From a checkpoint of a small mixture-of-experts model trained on Wikipedia: 32 experts in each of 10 layers.
Below are experts of layer 3 (counted from 0) of a mixture-of-experts language model. Rows are named router (the router's row for the expert), gate (a neuron's input weights, with its number), up (a neuron's input weights, with its number), down (a neuron's output weights, with its number) and show model dimensions 0-159. Each number is 500 + 25 x the weight over its row's rms, rounded and kept within 0 to 999. Numbers have three digits each.
After each expert's rows: a language model's description of what the expert responds to; "comes before" lists some tokens at least twice as common just after its tokens as in all text. This comes from a sample of Wikipedia text that the model never trained on. Tokens count by the router's weight.

# expert 30
router:523489493512513540516514473544512462465478531538496522546497496486535500497491560495500536473471527522499461540461481474471478515489487532481529461518501497501477489469491471471497527567542531481516450534479510524480440482519523520485496512489500496468493475470480543499489479525496490534417512519483491457459517499480465499544515547490524478498507469495503503513482520491469492511488512472512434525484512495522502531478490528500505518547492497517518505485469482498501530495487505
gate1:534504488512444468526499523514501496461548529478491489454474490533512516527495499488517537498500483491495510455490488494537531490472488496509462455533487530462509501464533488477466516488535489480504496521469554517508509487504467453524495499533525496527471533544514511487486516504492467492472487488496511516463511522497520510498532508494511526509494505484516501472508506536465509478505542438500448470547500489509499489469488512452494517540503468493503473557487534500528495465466545
up1:514493495490541502499453546515540501458465493518487511517536455460493470478507501483516509555493555504495519531494463468491522492551546525482530503512523471527481532501491483526501498482469492504498475528470460507501499529484509533512513524465479507492505478474557512470448473511544534497492506483474440532499519480494512517493472456479492492433471492473471467510475562477507473547509496493510508492494482516520513496486536500526529443459477483517489542498524514500511523518488490
down1:532477523505488467455529487464482478517518464479511520451519464478502481493480462499498511535517488488489500509521498466546503516469467528500504493499505464519511511529492473517485500438494492504501473505443475503515527482469463469480510496505492476449525513509469474516476512494494540489506463500485505531507530537531438514499460486549504520560520496475498501480509513496524499487456475487478518466493503430522468507494494515536486526505511495510517505513499474508456508459550452
Description: Clause-opening pronouns. Subject pronouns and relativizers starting a clause in narrative text, such as he, she, it, they, that, who, which.
comes before: "was ", "is ", "had ", "he ", "has ", "would "

# expert 14
router:528471509498496481469480472510509500488556521509469476516509515476479526540503489513491527475481509553530482486495473542460532534496525542471488513545487539540500507513547482480492511522512567496502480542525473464547461504540510514484540520489482505476485481515500504458489502515525475493487493501520479464526500526498478501498524511525469511486494498473504478581506468491549504540514518536495512524485527504474514461527514500489511499505526492478499488499462568506513536459449490
gate1:536455514513493457478499472499488484514516507562518503458484493483497496514520506507491467525467523487505500522435436511508448484477518543448487512514515545452496496503525503538485498529484515522559451518478484522530503508499527532496511467508440477513492494502529520505478487522485468487513496509519452515505575491470493527521529485542504523502482523485499474484523465486512554517512521490467499521512506492454518525519501478511484517522530518510512487494489494475525486470514480
up1:554467465478490495508459482496498477500504481496537466499521494500468517512498494524499462532472513472484485445447460500495470457499490520497486494509533518488486468483508545495470487466527506532523492491489481494546503472531548490489498464535463465520460504483502534480468486522505524550509517510499473528549565513483497505487507477500484503551496529474496507496529523487508544520516518461484453491488508469458492523498475474527468490524489496465478484495523466472519526477465495
down1:452509494541503525518519512550489461501511505509489518465515492488442515509492459540526471470539481516471503505526512481497491519496458515499454550496498502508460481491465480493458511460468519465569520493535500495509504463508525488529506544502475478521499492478472474477496514529454482489474457509467490507497523515480519490501498469500507501471518483527503476546513550490518515518503510510493470517521486501508481518481503508496541488524510493506511513515538536478522543478464510
Description: Table header words. Words and word endings in tables and results, especially election and sports headers such as Votes, Candidate, Turnout, MF, kg.
comes before: "| ", "|", "(", "/ ", "votes ", "hold "

# expert 15
router:521520490527500468498496478516508477484542524520523496468480491489494512490558550521499451484490536501471485549512499504466488529515484475483505464497531510481458519474483499551510465554521523511477476516458527463543479494478454509509501482489502532466533468548517499481487498506476495495508530500489556459471485484497556480480516491498502518501506475476520505541531548537519475470465501534522455466480521517520565498454518468476487508503508474504478512520509502479482516484508499
gate1:469475497518533515502472467500514477516482533478448471492532442472464533494514474517492510542409502511507530504460469498481493528475519469498515491504543467517519520517502476502485514452477496510440512449472524504561502501521509535494530490486513517491495491524476492477472507494478499455490477460520480533498509493485495457494477494501509530456535472500469503513495520497502534506540491526529515549507483459458504538488518436518526521487470530471477493496492487506463486471506483
up1:489490508479483443476464483466490481536521501512546511502471482521486480504511505519467505441454516514479499529510495513501559521533490524507499480491553522495489507466509486556499509529464514501505496522507519521509472461496499504528503531543474504494493501545542525513533444505489518508447515481497528481501528497550477465483506497531514559466499474513422510522526479498497479453518502487500503507521521483489504490553552524476488489517508528509481475486509474477483520477533536
down1:501513485498528546481518477524538506476527469520532517531517465497500491469444543508520538506524538472514482565504542497486466476519538511483482513501492461471508485532520535499522492475524525540505494513504492545530498533508495485500467501471500479500511507493492449518510546490531505512485534511488501473512517510496475512528517475496498503557457498476515502468509498442510484479517531544526495512451445496517495528549500467508520495541508452489497507503477496483511527528464500
Description: Verbs after subjects. Auxiliaries and main verbs following a subject in narrative prose, such as was, been, took, began, became, moved.
comes before: "to ", "in ", "by ", "a ", "as ", "not "

# expert 19
router:511491518479531490487511503526539514486445458490486497497487482496495499508487529468520490541497506505462495452494463516495481435474493464471478521503503504502459533511502517512511477497495490506530459471518507519519522488459535441521483524484459474535481494516509525484464489499499505529529533467487518478560491469446549488517489512516537516470521506510540513467477502494492495523490449487508492488491487509542529466438493527501506508474497517514511478541539495493478486508506469
gate1:461501514504523516512466467512503467485470463465507524491555454524482490485508513492519491482509480481505519489551527487522495456509512523526507489529463480483513558523486469490511519509470461503535466451530520507462465490445480511562542496504497500467473470518496514506493514481502464468515518458518513476515522507527506485495475538528528475474526497502536529476488455501471517500465480514538478455493513507497486518454470517474516505470519480518491460475517520521529473499534530
up1:516509476479472508514473518535525525522538519521497519479488527492485447539490500462457458472488526462545483478488499489511449548492492479498465472517485494476518477474472553513497542472499511489479448537535479498470531470517555507484520476501535471531512527493512518483493516511520508484511470489526473504497516491512476498496489462515467498492491502509508519491536558501460481498470516514520516508543494466508467506508500489506548520482517489487493502474481481468483480541483508
down1:453540556504450490473542489465507519520511517483509489496525461464522523459493511542484506495506495487490472511535478505526469505540519506544493476481508491482476459500464500496460470541516476489524465513494456480509560517507480519482495478469482480496454498534450501495491522487539508480513499481469489540459516510515517493518444523498505505538497475514467419510511509507504490460492484519549467524510506517490507507502543518532498529503518524517461452496512484553513468483526525
Description: Year digit prefixes. First three digits of years in dates and ranges, such as 201, 199, 192, plus separators like en dashes within numbers.
comes before: "0", "5", "6", "8", "3", "4"

# expert 29
router:417525520500505505533490481435530504508443526484528490443499444520511471484504480536474481483542506494520498465486496486520505472521528478507470551494502557547510502500457474569499508499476502468480533514499479500526526493524485545522486497529487534504528528493511474544483547515495471509472506560532479515468479507459501463487478527487502460491541489519477505471545530504489522477476477461512476514516506501519497496503507456524527480515512468466548479485491498500542460470473507
gate1:487477436503474508528503484479517495519509469471434485497474520522448531545470511499569468505480480499539484461534495487512527535530489492546453469497445470462510490485481484513501551528520505483489459497502508478490519499464518522517498519508507509529475530500486486541453504490534452501504503490497483516477531490550469549533495490511481525495516492505495459487510433509478479516518502467515497490544518472497534483522495461484452520518506510474512508531532512564515485479528538
up1:554528540554473505492459472486486515469464462528550512518499500482521482472499513486497515505494534497442485522484465497484462489446512480472510498476551513520472485499548495498480470509487490552524520480535482544469490506485479488479548440523470457480513452529523501462524507519464537502511513487520525500531487518470486452463546526516485468484455474504476494480493504494507521449474488490495510504458523459486501506485526521492540501496454537514502468473476460459489475523457470
down1:454510476495428489453515496542479497469482538514486524511540480463533474521462478521473499512527498543505498499512519513500485490514511537477487515445522518488511488532533488468489504488497530496494480516495485520526537483541533521520508449484473502445511475474513521485480492450521480524479460508508491486463528537489535488495518535506486508478491512505490549474486517455471517524554479496487551507526508470486490512529516488484512480461488464508472523494528491483504503510482484
Description: Foreign name fragments. Letter pieces inside foreign or unusual names and words, often vowel endings like o, a, os, ka, e.g. Prugo, Coalcomán.
comes before: ", ", "'", "-", ". ", "\" ", "tic "

# expert 4
router:503495501482520506494486520540505513537533520525499478490502513467510497487527529536526537488475487479539510541522464471493529514499450558465518439490504480497479469483492529512507477542479523521453516475511519452487536466495442514493544486483497502486481550530503491445504516486515492483554476520495476481480500504500504509484523510501494494513492488468519502543456515475551482494464519496520462474521521550511495457516507462464480538513510455474514505506472520499509520483480517
gate0:405483524451553527465462530486509464448496477497499527504507537494471512507514477513502499504470501478491518449527455486557530489498537517537479498507517497498490495487533527515549451470535491509549532493496475518498563535519519471504483494507495499521492507471526497491511517496450514488491525483495472450514511467534470525513491476527470484506486528511527457486527513519459453491478501515431551521493509510520482492498524485443530541485529509509514471505533498490470505508521529
up0:583486491547435473505531463507488505515499493503523452482481457520507496502503536502518502494545498493511465553488520502507479495507468499475505500504526511487501495505478484481458516535475516514462501505522549506502447468481508519483518495502520483488523509534472490489472495520535500514532471503497545526512480517490550501481511525482526530474497447467434520494475479491538522492513495494523439451491502508466515521484472509536476477522485468488483529542437502520536481499511487
down0:550481532577453480497481470552466504511511477493507496478536507451485513501562521496471468510469517494529509491522484521521473498517446479531530478520507502506471468526539492503513464496506470520502489498487493507468549540517486506515495482514519501488474532479513455463448517488508471507518494502494531516492437470530506541520513525511506511468494510468514497536500503500492484506489510487523513498524587496516499476495489493471499537509511475490516489509491495505497572529535535
Description: Word-final verbs and plurals. Word-final pieces ending a past verb or plural noun, often after a subject or was, such as played, held, acquired, houses.
comes before: "in ", "by ", "to ", "the ", "and ", "on "

# expert 27
router:430514466490484527487489500511494491499525542554519503481496481491555471519501530503545468485509511459534512498506495475519488458551502465516482517479472465492535508485452463524512531491503492510520471509520482500515551540478491531477483517500456495498538469475464542544509499499506486501519488529511484506483500515511500496526469461488491468498515477508446533517516540496545475509515490467495492532509517538489476497509465472522475495540495504535496458459512482510496491520538513
gate1:483468517495481552528519532504507502508516477517500500509550544507586480500494517492528494531516486515561496465547463504562483470482475494495518484489484480496469470504501444510512507515485489526543495495522459490471485517531505512511502527480521514476551516483528504514489452480509494492566511498521487525497528479485513489509520479537484499578501523488509458502478530519500497504458475491509516530495513539502548484498469487494544523515472519459534502449483532511532521514471499
up1:521519534498524480471501464491483500517492515480513473508460459481434525525503510514460502501484486494478524512489507497500529522486480488503502509501510518478525548518491506495501502494537531466465524546482519502504463460485518478511547467503497542525480507498478499473497538545506480511459510502480502484514479537537525465500457527492534512450484496501497546486484469476490557475515535523473498472481482471433486521525524532488479508492506464530496490543460487512463492503507495
down1:481487521521541537460508513477489487488473545513514496506438542545499480506508466489509512479480475495495479543532537476450527511489495459496532466509472505480493475538488519501509489518486501530511492498509462476482527459457495524515519462515494497468478484507490504469490519499560494461473499489494469534500439442508494461520505517515523495505480514486504511497527461499501465448493477541490501435519503510479440525547508531517486530500490503495500520508490525537550503521526471
Description: Foreign word interiors. Middle syllables and accented letters inside non-English names and Latin taxon names, such as Lor-enz-o, Pucc-in-ia, ñ, č, kov.
comes before: "o ", "a", "i ", "a ", "o", "i"

# expert 11
router:505476489532511469524522493519468519497519485503496551500516503521467526536505475448513476521506530542485516490461486520520519515521520525464515535450504468458523505502466514535445496482498487506506507526490553523511476461514498516513513505506538461511531500475519502489512466525500480530510483516518460543519518534532494532507499516542519542495499536523512505502513555543533494510534533539487519493494439510518513525534508478529472502527481506468486506533505528526500452548502477
gate1:519524510487514542526479522521501482516503521499500516518523497475506517506544534512519518478521497494522480486498470491499496467453488488484557506506565511528452478498531527457477487489510523505512492481548508559479486538529498507531537519522523502516483487456521479505503508563463507520470477494543508473493522479480471510491528480518485501478494474444532506529498441474506518497507512478483525533491525489513487530510504524525499521483552540476511481482525504480499530500509500
up1:509501538497531501474496490518530505489538529466491504503504519508508497470507486503524535464533530528495516472494483537457500467481475473502547515485558502498464449529558505486499496477498500525495470472550481495481444519459528526532549531536533493492448466467535454532455545554477498517474483464534505473502508499498491502478553488495481510455489498495494516513526478494486565539492484480494543495472492526501494505520513465538518502482546500497471497473522523501495513481489465
down1:508485537498460506468499491477462520483490457546454476508508515518497543471514510492472491479511502476495526521500525475462505457487452470524496481532496517471493486466496462530525486476479437490495541517515510480526554487491497471546499540500484530498441534510486523471542503525535516483501515414477539497525484481502537480473507528505534486507506498497484478460492503485503460519489498521494481540525495501506497495444503520474542513478481528511519491536473464496478447494500517
Description: Table and line ends. Line breaks, table pipes and divider rows, semicolons and closing parentheses that end table cells, list items or lines.
comes before: "- ", "\n", "| ", "\n\n", "|---|---|---|---|---|", "|---|---|---|---|---|---|"

# expert 25
router:481523497479493546466542478491469496458494496482520486529500504527493464503529460503499510494492469485525497557497524509519501520492463499527499485536527514532488528536487483439472474440524497502490498486490503564486496458479482468514457477521564520517473518482479499482534507470486511445530504489502467461513491486508533481508501479481504536519489500447471500539519478483490507511528499556531437497464513431502512504511492542496554526490519498446493510486508484477502511502538502
gate1:483497484492502497546479489520551515468491543521512503511477470492489503466514493524524512471471505501476523511444503568478529504519572526484519496518471557470475505520468496492539475535489483507515479517532484506468458462491463567494503522506503503513445489526472499514515481521524469465518484486488543503488515520479515531516514485509488474506479514484512504533497535532524481509504471482526547486506523505514501550485495505507494506534444511461472542506495490465542475504497505
up1:499469491501496476503543510534520496516499560513528484543523519499458509501502493492516488498479551490497526482480544547477557527518515499553502472509533516525471495517499511497498519522518495508480507501540468551471486492499468497507489500511469502496447502515478522498483482538472527432517502462481536498479505504490548518522528468551493466496520502470481484535512535491509492518505465460481489494523502518502504511503495532473485523543508532469490483529470474493529521539503525
down1:465501512494480506537514498498474521494491494500481487527509527472459530496470528507524503485504501469444515485569433491517473483498501495480514528508515515560473507495523510505496548524504528513516514502451489485530532516514488503515534509483498542481485539480465522504495511518543518479497532521496497506443490548518531519499471506483512514525529469476477520501530478503522529509500530534461487500501513545504486510509454531458534456490507507498529474481508465472531490518477494
Description: Prepositions. Prepositions after nouns or verbs, before a determiner, such as of, to, in, for, with, during, against.
comes before: "the ", "a ", "his ", "their ", "its ", "her "

# expert 23
router:517483505435514513455453501531515515508520506521475479527489535539508525489492512461511534553490486469502509453516543517518484537498497551463490483489507544496526503456535511441492533508505487512508484485536505510487477497486558481518487563494462508492500473521521508441496492516515463478473510525543483493522532493521478496482477507519495494525517539498541463535463502491490507492528498527495520470445506513524516502513488509485490541499489512512493498503547534497477534504476526
gate0:477483510524503474472495473512506447473463491492543459528496540482526529509482495524540493486510545492496510522501514527492474530472518517471480528500490502536513529565500486468492522516490491494473469446527505508518482511492530524454506500473512473499517471459499501475500510513487488506536455539479527501472479510485540495491525466516477473432492478483523522529466499498519503521471529517520488463500496470544478483522464470530455497496477522500491525555497513470475507484534523
up0:498495503471497460453506520491507473449551508469508510507520462514495494495488482505521488476491479542545505494496499512516497519473513527495493556498504544528486428463525487493465489484536502535515505477505459501472460486489473533515513519505476493463491519486476490485548508499525490492490530514496483502478488508500492517439452475501481458509485517472521513500526471517483515464526495530459468521516476506502500481464488462437486484500538461510520482473531483490509531494497475
down0:540552497457540511512454472550495532502497491479510467501491503504489518531514510500513474490498523490496509500509522478462544528479524481488432455504571485482544493452469531507530470512479492533468485487465481493498497509491497509508492536512486520464515487516471482532483510504507503477483525541473483513471529477484476500502501588535474514475485475512468508503496453464500541479507493509547475484542521532488497494540523491498479480487555492459513535517496516491516448472479476
Description: Numbers and closing marks. Final digits of numbers, years and route numbers, plus closing parentheses and quotes before a space, e.g. 2016, SR 540, gold").
comes before: "| ", "|", "(", "– ", "and ", "/ "

# expert 1
router:454501502529498487510482522464482509509494513458471500487478490484482512510503518499540475478539499469478516531545506482424502496505477470578486535485491476485544491478506526500501460527508465510521459515527482501498528496497438480503466429508478464531520530484487491509488528521517508522489489507503536525560438503515499569550501481499516470530454491498465529449529456487472524473514517488540493508486519506503481531510523490539466490493509488512541517467499474515472501515474489
gate1:488501480502487464481465490515532507510501523491506531485484546502501466508477510515443491511500511530530486467532505478502490487494486476479565489513510539489479498491486505475541472532485528551482493490519523561540498478486483497524510515460469498501524518493466523535493509509508558519513504524493490470515491526475488515483435540472516485482496508471564501466514486489468478452493471473499459538491458477520511534499538528548504516479468436518480468479506494499500522496536518
up1:488515503487493481492490485501519509532503522500527546457506524509503502516461522496460489500497517550541509462511487497497475513493483513467566478504483501479481515501464487479528493567501514544493482474506531535523502498476456507514522533443488485500523538483452507520509515498520538523506513522519501488526496513467481526470454529495529456478484504451551484505517479469468470447478488495505469516465446467516513542490532513524505511477479447510508424499503496512456526502525511
down1:464479518532546493523522484528516497530546483553495447518465484538510473500508496484532509476516490513483542501509537510506508497525507529452532494537511503467524517474472503506518538514508486474507506491488450489493480497515536501507480509477473544475449567540471462517466500520505496476546466541497504517505516518537482526486472490489483470512527515501496549514500497492501515497467504489499481517456438486548560530483517487540507462542476446525527521495497505500500472527495522
Description: Mid-word stems. Word-stem pieces inside words, usually before endings like -ing, -es, -ed, such as produc, writ, surpris, prison, volum.
comes before: "ing ", "es ", "er ", "ed ", "es", "ers "

# expert 26
router:491491530494512483497521501527482528514456443502497505474491494456477491476516532460510486494504499502451501476498514446520496534513557499564487520487520473508492501463481538515512520476516483489518476488512515544493522470511537522506502463496511519487515504506484492521524513518512464498540500472514473543467496516504495518507496507473515475532490490472469516459511501510521493490494567495501489508522459468538513496517511477476525489512506506507484476484473497501506457514559529
gate1:520554526462529493505468525477500542479495466527477512495496515514499539490528486495512440521491498490463468509489483531497496521479501527518529542515535513495487501488491442525510525488490463478515459451517519463490502486459480499462456452526500485485453490526525520485502541505520472501470506467528511545500482469478477535483484501504497535441482479495480499510524534506490492519467536465505486510499464509512477459495516475504496514522481522489446518516481502477503499561551450
up1:528503489529455493537474478476545481489452469541472461535489552520499486509530558488472461560472491512525504543480461502522496459495474528522546511458500543507493458528491457423503515471526484505485504469561515497490538548487532490497489519507517468533475444493511521497473479530505505464498501515497507472498483497491461489494503474515443512494525489515502501506471507499470490523501478476521489486472532439519535489486498529534474500515502486486456466487517494481496511507494542
down1:527451483528469497499529485483461508518474486468496567468504491496494424483527482500525537508473502502519483496539490511467482518463493497486444493508490515518500496492490476509469504534475489482525480537519481431498527474481501528490511493489461539524455493508452487470508536525479437553483490471504514473481500494479478508498495496526495501540463489536514446493527491546483487506514474468512511486476525527522518491505511506500510477535509496486478535504485506514512518523460464
Description: Word-final suffixes. Word endings and plural -s before punctuation or headings, such as weeks., 1990s., works., Filmography==, Championship.
comes before: ", ", ". ", ".", "==", ") ", "\n"

# expert 17
router:525416518518519506508515502489522496510451472537464476475484493510540521484487512524515433475510489533456484468505510492463466532478492527557512487461511497473548501491469442551493502485471458520531479428508502520499523532492513528509491529543530507514462469506516507549477514502498522481476469479501480564435516483499471515494480517504485438512442477490513474463502499484480486499490505474544530528528469506485544525507528441514539476496512517499479490518516486516532482490500462
gate1:527503520533524526506500480477536533506520510497486506486523474519497505514529532532531472518500478479459479495503476486510477500469478510463493500499487491544524478498545518495532487542506499484491511485501484493464493532486546454526498450484529465530529523535507474529515478496522555511521463483488509469528460485489530528419523511508526566544490492503483489498515508508518506498529481503494520471476424513514521526489490508472505491500525471506515506483525517498561495510469494
up1:515508526509527515510487497458524506469535509472514489435512458533504473536531489524514509536474482493459475526516486513493472541476518476456491486522496460517485485508517540494518483523507506494513492480485500497468489516498516490508493482507519511515531502515515527489529485491508549504526491479489533497523449501500453493444492517507505540552478479449487463504510522517531536493509481524479546468511428519479489524500472501501517478538523513463494508469476521493557478529486479
down1:508476498529503452492540485497467476466501495517486532503489536500516473519462485518522530512500495504532542480482446498475533512500490482495487467511513495499492497485480495456474515470485510459452548459486508520488498522543472527550488546497467499495515489531527504503471459479452472478492437520504495494471510521511504530473504555519519525531518473476502494507514499471526458476498494481499464474518481486523482522521542512468464474486510482519520484490519491500495493503482542
Description: Abbreviations and acronyms. Word pieces ending abbreviations, acronyms and short name parts before a period or comma, such as St, Jr, Inc, Rd, al.
comes before: ". ", ", ", "; ", ".", ") ", "'"

# expert 3
router:499500510499502504527509456463523480510482483500474514496515503503472509542543462468504501505512520477535512512479527485499492535509519491476527516530533528451511484507472503484461518501501507515527485488502537506488537475485535496530520493556504499493556504483478514514468471519493507495491477490512475512548529524499522507512477503538486522459496469536509475494533495483442527515498456505516522495524501508518511494484481506474458500498532548472483521541521538490477440522531509
gate0:454444478474504475468458478494535498530485501496494470523520544493495484488542486454489479515465524524455485484495505520523516553490510491558492549482524498512469484486512520518436511481473533494459477524507521515501498515538506559470483473496462509491505499511540468521517483513519507526527469531537472470512464521498535507536507524487416535444523496478518504477486518495477534536530477496455528541455475499471477501511500489488511518500496474509474525522475527466531458487499513
up0:465458490491502489478451506485533491522500506472502444528518542484483506488534479472486512502490530547467460461483501526510497551497504501574470531489489480511486460485532523529450508475500538509452481528487502516497502508532491540448455501520466513502525492511530465515495468471506516531512501551542462498503441514529508500549494490484426542475530491509505478481486508501485519504536483475475511518453505499476462529523468496485506504489477481515504537546497510492497471474497513
down0:508517509553539504594532565487495531534526477525577469488515499513492503467463513539506549490509507503509483492472497469517500467502541486508482495491482489503494488500490492487501468506479480507472484542477544490504491532509502529523480543473484486521486485500518510500531510504519550448446508524512476527537495491532513503511519535489512483504503492519485491502525497540462491508495527462542502449483435494481509508491461538498505516503512500518505505500471531523462485510476499
Description: Sentence/field terminators. Sentence-final periods before paragraph breaks, plus table pipes, heading equals signs, colons in URLs and decimal points in numbers.
comes before: "\n\n", "\n", "|", "00 ", "also", "00"

# expert 20
router:517513512438501501484446516542505483490530509483497457484464484476535471465495516544477564524488489515537481489513470481490485519449475528511489458568533525522478498479473515497456489543480533515459539533506471481554479434490506472502519480500469496490500489544507523479540515472509507516536497509513505506521521508472505470498498503489531449502455527472505500538470477495552461501518500537491486503483490565477480542530497472499492516529516523502515545525455502539535532463469496
gate1:507502519491478512521507459497508566490476479541525497466500505500470476477442495503467543498521472448475476519490481460517481500504512515520535556517504498490493478510471512463530513501469524500492482520461501527496482481475503489465500518478427487504463517507529509554463500461522492518514510556481520518499511484503493534524494533478479518497520490488490457465531476531525510507521490505498501499497538517518501531515488496525481507512496514537470482525532501503497530458535474
up1:490488462504511489483468536505503435519532523459498494510493512512536535508561524497522470477502539561518504482502500544491515472491469477491465438500492496527476532502537509533469478519532469497501526471520502486501486498544504505521497482494557490512520490495473485455536522539488498476486484440503479499475487511496498483463509468523507494494471513497513522550444520463479501497485512515522504503505458474487514484479512496488492491491510497480525513478488508509519448531469516
down1:512526498516482510450559507450429529475510458523495529510516480478499486521510530490497485486532530510487489531475494481439497455535542494456511526499497496496567451515496500509491489526453519488505533537528547445488501467498504494503530456462470475485507462525505474485462511497522511477499513531499500513503498494495543532483458552514512527554495528523529519460544515567458501504486480471516455492494554466493493476503482520498454489529481497487491531501470488515550482462490530
Description: Noun and adjective endings. Endings that complete common nouns and adjectives in running prose, such as -ing, -ation, -ure, and words like production, military, agreement.
comes before: "of ", "and ", "in ", "was ", "to ", "for "

# expert 12
router:534505500526483448515503478514463476507539459487523523548471486498488532480495499482493505495491494508489541483477502515510508478488478498477501514487507507505517506566539468456468512471501466503425520483502513517506451477518511479502506471463506504502508522493481530517510448528505484524472473515482557567514497495486463515494498493571453502528510505520482504479486454519514487526497522509512485525571467494513499446511483519511535508470509518489524512464493465508484525515547494
gate1:460483454517467498507529485542530479525482470493508513532537493464478484480485477496491512519575492493490519484471466510535518492474517483501473511499558503510507463543523489500500472468458454516499494452479529502484474470475538472532521462496511495477510460516492478510546528520513523530458514442522502485524472505463488480473497482503529513547545480513519515483485489496461490531533495525487468491510488549537517523509502465543489534524501501452484478524500521517486536492531487
up1:537506517471532529494481506446460517475519502497492496479450517527534511542527526487513494484448517493500475519524535480476475499519500497490523497502460498493510505490477540460519552527547546484508515538480471485505524524488451509481490556535476507498494524480507536492465488482503493486537472571486484518492548481530532529500468510488501505474474513488481504496505518491538499488482512474509491489493515454469489468491493525477498462483497521535507504437527486479544460500483516
down1:481480412552545513486473510501519461509465518504527481494542524555463505491504485505496463561493470484471512525515522501479539527480513522472535544481520503469480521466494453508516512489529511518481551533493505510519472510534486502501505551472494525505506500494496478457518498520528526490514518516461466502509476514470475504453541524513438531533475498496489532490493494512534521501478501544529482493472504511503519483509543503476496547473500530508483480505513459505534492476443536
Description: Line and sentence starts. Bullet dashes and sentence-boundary ". " tokens, plus infobox field names like Born, Country, Genus, Type that open list lines.
comes before: ": ", "The ", "- ", "In ", "He ", "It "

# expert 18
router:495483508522477476488495502511505503518473495498463492490516519485469491575489530456509457505498539513485465494491477499513521467477541491492508497495530514501510512517526479530494485471512564500527465501492534494481515486473524478482476501487479463556478524505516494473492475520517509521537488481488509457513518496504515514483519551539518509457541461513534492481490498497488468526547475497472503512452463491510500498465513551500506477482519475508519488507540524518453483493511507
gate1:519548521483473486521525514560499474498489483459496519516518461509491521530482463475518516478544486498490478502493539468445485440506515479518500536471504493508550492485517474485507502446505486471503533496542535484461548528501536539528491504466473455531477499503492489477530485526530513519482496525511524498523548481489506471480515481503520505517506473489520487506489512494577510510521501552472465481442501490478488490519499484460528494502502489494503494543505512488539513513494521
up1:478457476552552526463456497448503535511526539531501491458482531509504504481487533506492483526450528498500486505494464513534517536521493514491493481513536493487439519513469523536474491541496489505482486494462489504537485455492446488460512479524523538503508498496484525547488531491478500463522500462469472502468467510507477526490476530506474505500485512525474498476534500510456499468509483448530530509555499509529529510496537514504484510472517507494516498489506494549461477480520473
down1:548517483545449506485533498518465478511442492515470512505486479503465506491475503527523521497522529484478531535531490509492515519494486497505494529519474494514527472471502464450451516484503491551492502483504499516500536512481549500512525499478538512508510526556451508489533483505521523501496541497532494484458508514507501534490505491506478500493481467508508476516472479471531513520459459507466510538489507511433523480548468484473534467513471470483525510526448478509534505480492547
Description: Numeric fragments. Digit chunks in years, coordinates, statistics and tables, with degree and minute symbols and superscript markers, such as 201, °, ′, ^{.
comes before: ".", ",", "N ", "′", "–", "°"

# expert 28
router:523511506505491500494488495520477496499538486497489471462481499534498490481504473507544576523495463532524485448497511463512476524479516531470485453500519470535477472476486514531467482479506518503455499505504485452519494492499515504507510466477497472471480525503526502492527503495517489507506530481495480540514505496498492514522507510501517462501485540499508491538550489500527494489514481532452545499520503462489453478535499505479509508493498496545537497549486517514496523481463463
gate1:455512482496487490491421521479507470533514478506527492509505520487457459513502530498508488506454449501495401526521518488509456508526521473464525496494516514463477517503480509508493474508540506521556486482492545557491480527472548520462480507506475492479483510503507524504517508544488499495559505512507530541484477482494457525516486480520489502469486448446494521505538492493514513515524522502459517491480474471463502490508574496463525491463512523453554495521528491474526501483519530
up1:476523484520499494485461515488469529488489484483526485483474511502498510488489519489517491528490449529523477523496545502495449494523555498509524550482536522470500495541488516500472478516557505501509513525501529499444467483481533518486482467484490496486504509505476519472513491525455475476517542515502517506517514515531467538518521489495475550479482494505494490504523482489531547528486512507472522481489490485468526453521555483468533494462541469467507519494494495493489468506488552
down1:528543492484521477513511465540546533516517527498529509521503472494481489516471509480479479491534508528481538480473506518521496463466456491474530513503492536484490533515488500497507496509548527529511458526517506525509493487512481464544521485456521462472552506522486495496528527523515494532515539511500490479488512543472462526462500499491482505494491507475473516492477570522485495488545491450514493526486446537490514495481447462451530535501500462445509512550479491489456437452470510
Description: Institutional head nouns. Nouns for institutions, offices and roles, often before of, such as Ministry, Board, President, University, member, number.
comes before: "of ", "in ", "and ", "for ", "(", "was "

# expert 2
router:487532478478519532516522506540488476487455512501473488561521480479494519487526503517492500494504523503508525541495504510476474504542477522479477465502491453511478499483487488479505471526492493499448489501487506530478494474531483529464476541526494479501503499520510508517525505459509485450491508493489535461495517497452547450494482504468485555517505451484506475492476503592468521510492515535498478493525476454496497560460530491486491488472454507483486516527510513472488522527502516
gate1:523516470526502497532491516534514495489458544489521481528510501458507503513507481500495501522501503512460517550543461475504470504449494516520532497524519458497477522493517536485537535526519492523465493487547515496505503473483497506563466493515467459491501481514506521493492536529523509480514544530551475462517523489495516513512506495516510452542499495532497447471494470494515498497527545483516442518499526474498501471497530455454492452511507482474491515502532485496519502545501449
up1:517500489507465527562494516482525553489514542499495487484516488462494495496472504489546497531517501498493494480534521494536443522488519530539507492511484524520476531513499552484552490482524471530443523501509504468496504470501546484523456510513523458473489524491515529488505478477500527513524515525524471485510539490498499454559448474539497486525490506488510465463507472485470486450525501524531485519474508536505494480495499499470496493511471493480503531507546499475553475477479411
down1:509508475470491486521496478505468473525542533467519544547503537528498478494523551534520447552506481508473505509514504494520531476472482518519510525493525500485507481483526511545458491512534515479508480489490506528488466478521497502487516484471500488535485509501489503502541534502507499490488514486477516536456498515491516490486535511497528525475541461505528516541472492460485519491513492467477519464428495495482508527480530498514489487465565538519501443478497532484495477544500548
Description: Connectives and auxiliaries. Conjunctions and auxiliary verbs mid-sentence after a clause or comma, such as and, or, as, is, has, also, including.
comes before: "a ", "the ", "been ", "an ", "well ", "also "